python train.py --n_layer=10 --d_model=256 --n_experts=128 --experts_per_token=8 --d_expert=32 --d_shared_expert=0 --activation="swiglu" --moe_layers=[0, 1, 2, 3, 4, 5, 6, 7, 8, 9] --router_score="sigmoid" --normalize_top_k=true --routed_scale=1.0 --balance_loss=0.000144 --balance_bias=true --router_cosine_scale=10.0 --init_std_router=0.00731 --lr_router=0.0012 --vocab_size=22468 --norm="rmsnorm" --norm_eps=1e-06 --tie_embeddings="early" --optimizer="muon_variant" --lr=0.00765 --beta1=0.9 --batch_tokens=[32768, 65536, 131072] --seq_len=256 --train_tokens=241900000 --steps=3799 --dataset="wikipedia_en"
Below are experts of layer 5 (counted from 0) of a mixture-of-experts language model. Rows are named router (the router's row for the expert) and show model dimensions 0-255. Each number is 128 + 32 x the weight over its row's rms, rounded and kept within 0 to 255. Numbers have three digits each.
After each expert's rows: a language model's description of what the expert responds to. This comes from a sample of Wikipedia text that the model never trained on.

# expert 55
router:122126158136141173109146138103148135155135207049204166089158106139095156113135159127099097124174206116125165121111082089099120129140122148137119115139111136134150140136102149098079075183152116168190020172066152113097141106161102093114096140104112150168101181137147157089133112154095156182087128124085126052137186120134157183085128102123089125125124163096095091129154095194135102091141101151155127133168163155215100104143151134157158114150099097140196097102162103052129087109105097136127146152173122110127127149132162127123076147135085143161117143084153169150109092143059155101109145083071146073119170090145115132137133137190090147106129125183126162107106144161122075156120101136113141089207108148143130100117098062108152074094100126089087080146109152110143098109148133
Description: Asteroid tables, past verbs

# expert 35
router:105091149156173178176121156073118114125157172091146149129168092076071166129113190130150120124125101152115149179141128165111113143144148120178153162151088133135135093114120181111086130159165101215144048173076197119170112048147145081157206052122116136186111077121147098076135101099084112127079143157094105063112137136179175131109153079129140144115139139130117117115110117171162115152136152149137138166144161104198106117141121101149113087088114152114215027114131148116117053155136147094147168111181071083146160130095152097114147144156139132105107155158143154120176097099132158139159128157095104128135128096108132127132125136153118112090115141125121151146083131153131085102126110102114160059134070104207096124163107091050130140100120136130092152169092124120099158141171152
Description: Sports table cells

# expert 4
router:094162182158171168184097157071177178117197154104142202119126109070116178153124144115189101099145156136129136156128098127126077153107110128157121140155075091154116131142087137088112157150122155167144017196076157128170120113173124120178125111189126140169093098106119100054128128092080124150098125128159116109138154107165159185068122139126102135134096064126084084087135096163159098109127118182107160194125177129164069073115141120112141090101123143122183065129155129074125122126122101146114113164149105090154183087122084133115136150130129158118197118134113140142166102073112110097148108138093138079107169076124135148137125113176108120137111083168105179125131146195112087088123094088182155098178073139148162107132102095102164100083121154132131094157108169125099089132161112
Description: Infobox field names

# expert 27
router:081157172149143183168111136102169087083192195097134151129129079134155110153156131147133137105093169123111178134104102144153104175134124182147125125129063117119127128144127146127106119203072136131102001126102140157088112168155120115137115104130164106124138082093157158119122115159155144088083144172102092072150151091156118148098103097131129134133126154091086120140175108139155136106141131154130149162146150090182132120146163138201153094139147136158150165098116051131171066120082122101103140137157102069102152110175188131054112103088137118132112143135094185138134066142093138116087122093135162106093124102121157138129150129129052124135122084177130114138120120151083075117147131078091127043171041138192146111161115097096111073058113111141122101121136178121136068102180182
Description: Word-initial consonant pieces

# expert 46
router:134158185126191122128138105101136122163146168071198156110115180097089083133108157104091116123143157104115116125086068082171138122156171129118141144104164100153148113075126093123084144171128126201109034131149225081164125150176137107152163139181142125166133129080119175089133137120062128129117081139142103069128131118147138172096083137143079186111100109162066128110168104112129092152082103164145162209203124148172116146094136169193162173181125117140168129113148091102117072082137135143156180189130087062138135143134172153105147134139096135145157119148118112119119085150155143119159110160192124060097146110147062107175122140190125103079133171136121158100134149138076114118148117091089128097142099115149173096118118099132124120076143115094102123074110112125111087119169156
Description: Initial syllables after A/Pl

# expert 25
router:141160160151190121134150133104189148086123167145151160130140100102061129169107139112123094078108184153117151098105138173102051149095134162164163164100105108163110094132115134148116125171132091241172058142097192149155149076133086106129116095134088161147089122093156133048120139121125082112110178084096088066146169099159139120092109092111105192108119097153105125144154143182109121069143113142101125108141122141252095128104106122136096097114111129097178114120197091059159103130103123115123137186135115069149172140173148137162143140121092115173151113096130077124157096143117120146122129102109128102115152151122105162129106172130115122120106140113080148105150110143126017113135132135136114092153026173146147080131167100101111121110154143157131087130158105110126082136181109
Description: Domain head nouns

# expert 33
router:106056173111105077156160094132171174115128096135158115149124137105162129141139136171114045149161145112194120165133148180117134075148126093148075123113112152140154100125115099134096125107122140126161081126109127120128140197163085095145105163149074124174108102086178108113129114129164124110138140128154125054148143119118133135107142090150107153118096167067055115171081117085134144133117113172133097161152076112170155096133068096114154106179128107103122147103166090159093098162182105165097137127114102128152120129093105057144100138151120142219179171121121107130119042139099129069105160134102128122099081099119089065124127108145087136145160175179113147155076166116111043084162095080123167161154142117089158104109116048111066149017111094146120144124115098091128123128172164
Description: Name-internal fragments

# expert 52
router:129173205161132162136141123106121164118185159086166128125147185124171102149113116129152113122103171131110195107123165103133081154112106151180123143157087151158111109124123158138155101177145108133157050165150205162166086086115085137130124109105122130153127128068188143106147117092116087119105113103143127052149190091158131163088134078115133138131170122113077082109188072139183172125073101149136164154146170097167139131131195130181136165071071109147148127136136074116179054124145175128114134184142132044154113117102119147075170106140137131131109165105094148116096091127126141102118107085142168108066139075110112163091116134127031135162129105123118127129110133145104073128087117085096140064150098155166119133200130131119065116097127087124075120139133115141127070113185165
Description: Lowercase word starts

# expert 56
router:115152137109153173157120138127119156103140136069136155123120149111107135206073184106133110077128142129186102107060134142125114146071204116172084173101132113176151138125121179136083123114174152154125062138128181126113062156116159076162167121158127084169147109107134124078153146080147154131046080151121048085111138120097125201078119101152105140116104135121058109126166141136125126133062090182088165178137169113145154138133147136098144142140116135145149134130126140072101004188136128094139105129144113100136132135131145121150142146154078108215143132105101170126114115119100139095127138117155145112082108079125103174142090113183094141096173177174117186094069111138129057151127103131101150112165112088162158156140105075128128128109182112174116160145146121129156121198170122
Description: Numbers and quantities

# expert 43
router:152106152145161146151081122145159116176121151157157145118113143129128147149105144106127085121161147148155158138116181092109111174062105128154094154152124091159078079168143122171179095163135146183123077147129165145135143117172136081128090067177129107203127121111163117104129094122081103086073114109099079120105191121089151125143107045094092181110075172095072157162128120185133116116136094234153137128199101161142103163189096084129148098117091126116163126114154131062065080163113099124125142205156143167160153128116126128139143175082119134152201133134127110120145175124090105077127116190100131084139109108138090122142148130179121121114106139136117115074086182133152111107120134106147127145158028116122148178143135050066101087105110134111125129145137117094173163143180153
Description: Surname and acronym endings

# expert 57
router:085109163114128223169132155068197129135157140118150177188143164140112126162127149069145144084133142140239130134168146098133139170100149170130091101139061141221136092129108139141144121151146147229152072122148177125161076115110131059137165139126154115132122098131129090102051111132139113152115116124079166151161181094112127115167162063181110174170114123096045128129142164140137146161091069174212147137143166138175082133137142107126168132114070103101143105076142105097143100138102060148123108175147115089182172095140115125118125119125116165128107156131147164136085124136058158142110200070114121135096108150084094111133097133149115121101124131127111144105110141133140104130106178132102154127141102093171142081142154098083120146113127135160124151150073139069091109129133114
Description: Slavic and foreign name pieces

# expert 37
router:137145155191144205152131143130126190122140168106126144122116112096161167166073135122123086118163200165165132124130160166099072132106147128136094192115122103122086157094132154111120137167114108203152092109147211101169131115143109107159100152084115130183122103074149111097152131082096113126110181141097127090152153107134177112059100076156093168123118111121117121117134110085134093107121076172141122101101140089171078130120131111167176092079133143163188105094077139109153133101104147177073181174189147041104168108110165118136120135095095121207143153088148142152159055163075099106167123089095151089113192081103112158159127100115113059095109122112098135095126134156103021100113118099126131080162105170142137085154099115086108110134154089138102121129105140094151128142122094
Description: Nouns after articles

# expert 8
router:179158155148135181149132135104124096059149156148170161116163137081090084182061114108164039095130168109253173101104121097161116116120118099105149147092109128175149113110108126100131122153119174169105065130134180098104093097147090113084127161166124100170086121096209166106122107124127107155109178078113123113191146076142123122112174097182116141182092147130093078120213096125164153094110087173126154104147121106174091156141160092165115122075110170148156170129128149101147100144118113140065196165185105102103153111151150141084091102106093148126105113145124094132152076148089098075086123157079165127068144141134123108164105174168104137102125134107098106086107123144112090133135117107139176115173071110129195103132152082095107148128094146148129132078144111120144093104130152
Description: Verb and noun stems

# expert 54
router:134139155162172182189147142130148138112147150066110106115092130126110137119131176099100112119105217187149127131125123125118084161142144199100121158158130087148129134161099127100122105199114102253140081134083156129156132119149094099148147096129133176174125112101152169083130141167126136117097083137104083099125186135134195124081117076132086175062098112138104161136184128143103161132111119164139161138152121096185114166146131078120148067135079137098193114159140130093132089125105106178071143193108125042098147158126157145153166132089119130222105111090176107146151093116098165116162172114172128124112162149114106165209110130131098130131115150132076120118084114155088061104071149117100173111145065162155127079147115072111112084127171133103120125143127118151121113174126122
Description: Time and event nouns

# expert 44
router:161126121096179142140081130170159112146171150092102114132125136109074110139091184092104071082202183096167109110117105098129085152094143149132103108082135134178099139132070157135126145151111150169163087208111098099151155159170142097101131178137105139216101106045182127099130144103117140140096166124101138079136132129190131116089127090145113160135139093105070137136117108150125106136090118134125117138228106127227136130099126089115145133137116145095182156148119117156095096147129163149110130188156124109092203171140169096169091085118100125120119147106105107170108069143130151069075125150089128092121145066111100121192098079155083112092121140202105063145127142138123088081099115135129122154148118156097137087166154075105103121100179145144112131087137030117155120114120114
Description: Title and name words

# expert 23
router:158151185144155146143080170102116201127112166108150164119084105096116134165103123117155122112170164183140132067142177142100055129109130112143140182103138096172123115133143091127104130174123114193125093112111197127166078128126106123153113085137099168180089102096130137068139112103097102135108178111155159060134197130126144146096086057141126187116114070142092119097102107176169141141114127204105122123126128075164075151115097077147121099074181129140208119127160125107140139122128135178092164207178114060096221100126149109127160146118093115207169115136147137181175086159096120119138115126111151072100138133150130163137143103103126087120121152105113160056153162156119047100106107123141141064139115141119115095140122090085147121120168111147105137131083148116156113070155105
Description: Role and group nouns

# expert 62
router:157157175156164170149087133140163164076180170128131153138132156128105159200128208130083120073156178166134141137070118130114132164124105168163132130085139131137165130096100152103065163155087120137158092197097182134161104096102137026117124120146122121189131105114112120078162107073105091100077140076149146092096154028110151148099140079094162173120131150117062088165099102136128116117136103236214168139148131109195096158081165128169138096145084168143135113096165135142112104120132151160146177139183098098121181136123165098090100165126127156151138115141133112138152079110144124091093153122113195089076153115081123107163106114149108151093125128133126116089089147166125073093134152139062133129149117120161158110112118082098104112130154130116125152110131101091117164106176163
Description: Quotations and quote marks

# expert 14
router:116164166123121118156124126117128162099151170094155151123109152116107155147090144134138107095126217133193159139125081098144078132051166205169104136122142073191101109133161182113167090174098134186152076165085141105150111142184111123106122132151142111156075101092110123044161184111103119116121096133160091085141153122194165170065115119182099159122085130154098101130145121152142102129090122170131146168118102093169118161109176113134104169102102137140216103113089131127122083165146081143107118187195071089155169116124155150133149171083128149170120090122173075156113107134111128070084162125156151082101119127119134165170104175138061106054138146144085124116103149169074068103134133149145166111170069127075147086166124082133141127118134142110128096111107103102094101161129101
Description: Organization and service nouns

# expert 10
router:153098149117117114191135133130170147108148157100148158100098133121069132170147167169070120087176170122135141129123146137112078082099191170124121139156086096157148140121094108153150095114161142212150066122103238098155153079124119106131145168143124114168129119078182117092125151134132103146097185094114124082098159095146127124161083099109051154156052114156073136160138149150152094144135059133165167136160140115155141137139118117141092157140125135109108141136136079138114167115146155162139117176116142098144204173083155091073088099132157191101133086160088137113112139143069152122107169100133120135169184068046107113123131127160057082111158136183106136081089154170099077123074145132146156139108102103165134084163120096112134125077179164127101148092116134116090080107191161
Description: Vowel-led word fragments

# expert 22
router:142114151139141146165129119128150117174141161136171147156107136129112097168128153102135047128117143130139138120118168124093125134065164063155098143118141103169119108151087149096087149170179145192136083219154163129114141158130091073124145096117151113131086093090208089113129104116107086147079111138136098067117198114160151136170102079085126155120102160123088134175085124125125120106118096237127119144179079124132098178168100109128160098154073120121164143111139141100120081168145145163154082166141123177160184138137119128124154131097110115171214132102143144113143151114083144118094177127092123109130086097112122085137152099193084141092155185123102134114180146167171072124138122076145148129162098105136165155175095048069080101087141109171167130154069083104144086099156176
Description: Name word endings

# expert 13
router:096141139115136098157109157078171146125169184071126146149147127129138151182130153085091106082132137217155183119144158090145086112065194155147139153148087117190123114160121191146089128146108124176074064106132195102212151107159094073139134081153159091152149148087147108065091125125131140167121126115152073122099174118161195181132110044149083198152081124086058129159107111137126153132114117130161121140144123133167056140179155097126164103103130147108107152165150146148123111126128141085134162138156096083102163153101116068103113095104102146114112124127141143154107120169147132082083126131151184158137133160088127086116139139138092117113121100199075169091119094123139072150147117158111114131188099127157156123155050068114118074115159090083130101132126140108088149118174156
Description: Romance-language name pieces

# expert 48
router:069151130113147173119115169091147105128189181090165145115184149060105125131124162073129126101148119136189104106094089110140119124113128135150113152164119157171105089101166082207088124152184154176132028122130179078147148140187118056180155145148144150191111177065121147094063120122125128138051085119131067089147161081163145139096137109174122200130115103111099136139082132132130135146107113138208162128153156085166118137126085142141121134163127153112109110161151116135104130104082153163128122200103101098162152143075156108125164107138175156166104087172131200163080075135152093067123120102095133145138125123098095131133110098166079108109117132154104105114115133152109052122158099119135135071093100168132142083175098102120125132073145100120128110089093091100080116127161087
Description: Name-opening syllables

# expert 2
router:180099133130187165201101130120132111167186175076129136128121123093095119129131139092119144094117158126181159178098119110129117146104124150157092150122106098166189098147109132134142119210171118135118079154187144091138140143145140131132164122178159076222092156136129120128107133175151107198093112120136118070108137098098111151079113088137119173140088113122114176156172132119112128151134099193138147088160142151187138136148100128154160112109103140137091081141134114122078066120125094132115156208159151096174178138096149069106139108134111100136132086134118097166148100111065106096129133147113119135150130119083082093141133053169055116145121181216128128125086109203157129075133101140077163100124054128129140148184152062087136122053169088149147115097143081094118121143129185
Description: Personal name tokens

# expert 0
router:144092151144186124172136197142155190111135143114118171088138108112083106138147130082139060099170143149142151122124143127124087212103139138156106128115136114145109092126099123172138114157112122200125055157112195134147159118126138106134149125151106107190129082076104148071123150155130119124102155127099116086143180108168151138082128093071109144151125077098080191160156135163112143112127090159138121105153154181194121122109099094147103092124088121143203177103150112091131069157102122095131088182119100128124222143104129115129156128133133099136136115142140092142134110158131126117057095098120104059086083109082078178157107169197121093142142126194145073087102135151143094092105114056117126139178095208155141109148130081144163117034132100104105089122159118069113119163156108
Description: Sports team names

# expert 39
router:102141120136131141099095072159164188140126186128171135132142117104111126138118163113099101122115173104106159157151102141088114167085127146137125136150134166174149141152130136110151142168092096161157000120106188109124135065124116116163152114141132048128125093062133124105139163134102104091069153168106133107125156136159163158115111046071150144089126103068053084163097078132197102151098115159148128168172141077174101105148184103143170165171095106153172096155122128116143138150116131114109086189171112048081161122089199123145069090130102128101127114156138191130085100083136163040136134122135185125112113126112155106121121101153118136136086182147130155116104130142101094121130140098156154081183081149155163148138130128103098070055161106132145118138139130125155142130160191
Description: Latinate prefixes and stems

# expert 40
router:120139116108140181130147129121165115151170131141145159144104133138089125142137119081146102138108064131226173185121112114104103145081103166128072141141084159204155127154093137159116104152105165184123072122096156082145148079085083072137142103157153067172120121082140123065164180112114100118101131150141043111115197135185130139132167048178088172098046165117064102151139146098133152100108058166203174141155145134156096126147137102112089096081104103085159096144186118147098102100163146164124144160154134051161174128136141106118111117121058079147127136167105157155112124090180128099124152105171156126142102124140071126175147102150062115089106103137125119053103166130179123109117109122126123155156080117128142135145121121082101079115091112110096126102114154127138104108125108
Description: Germanic and Nordic spellings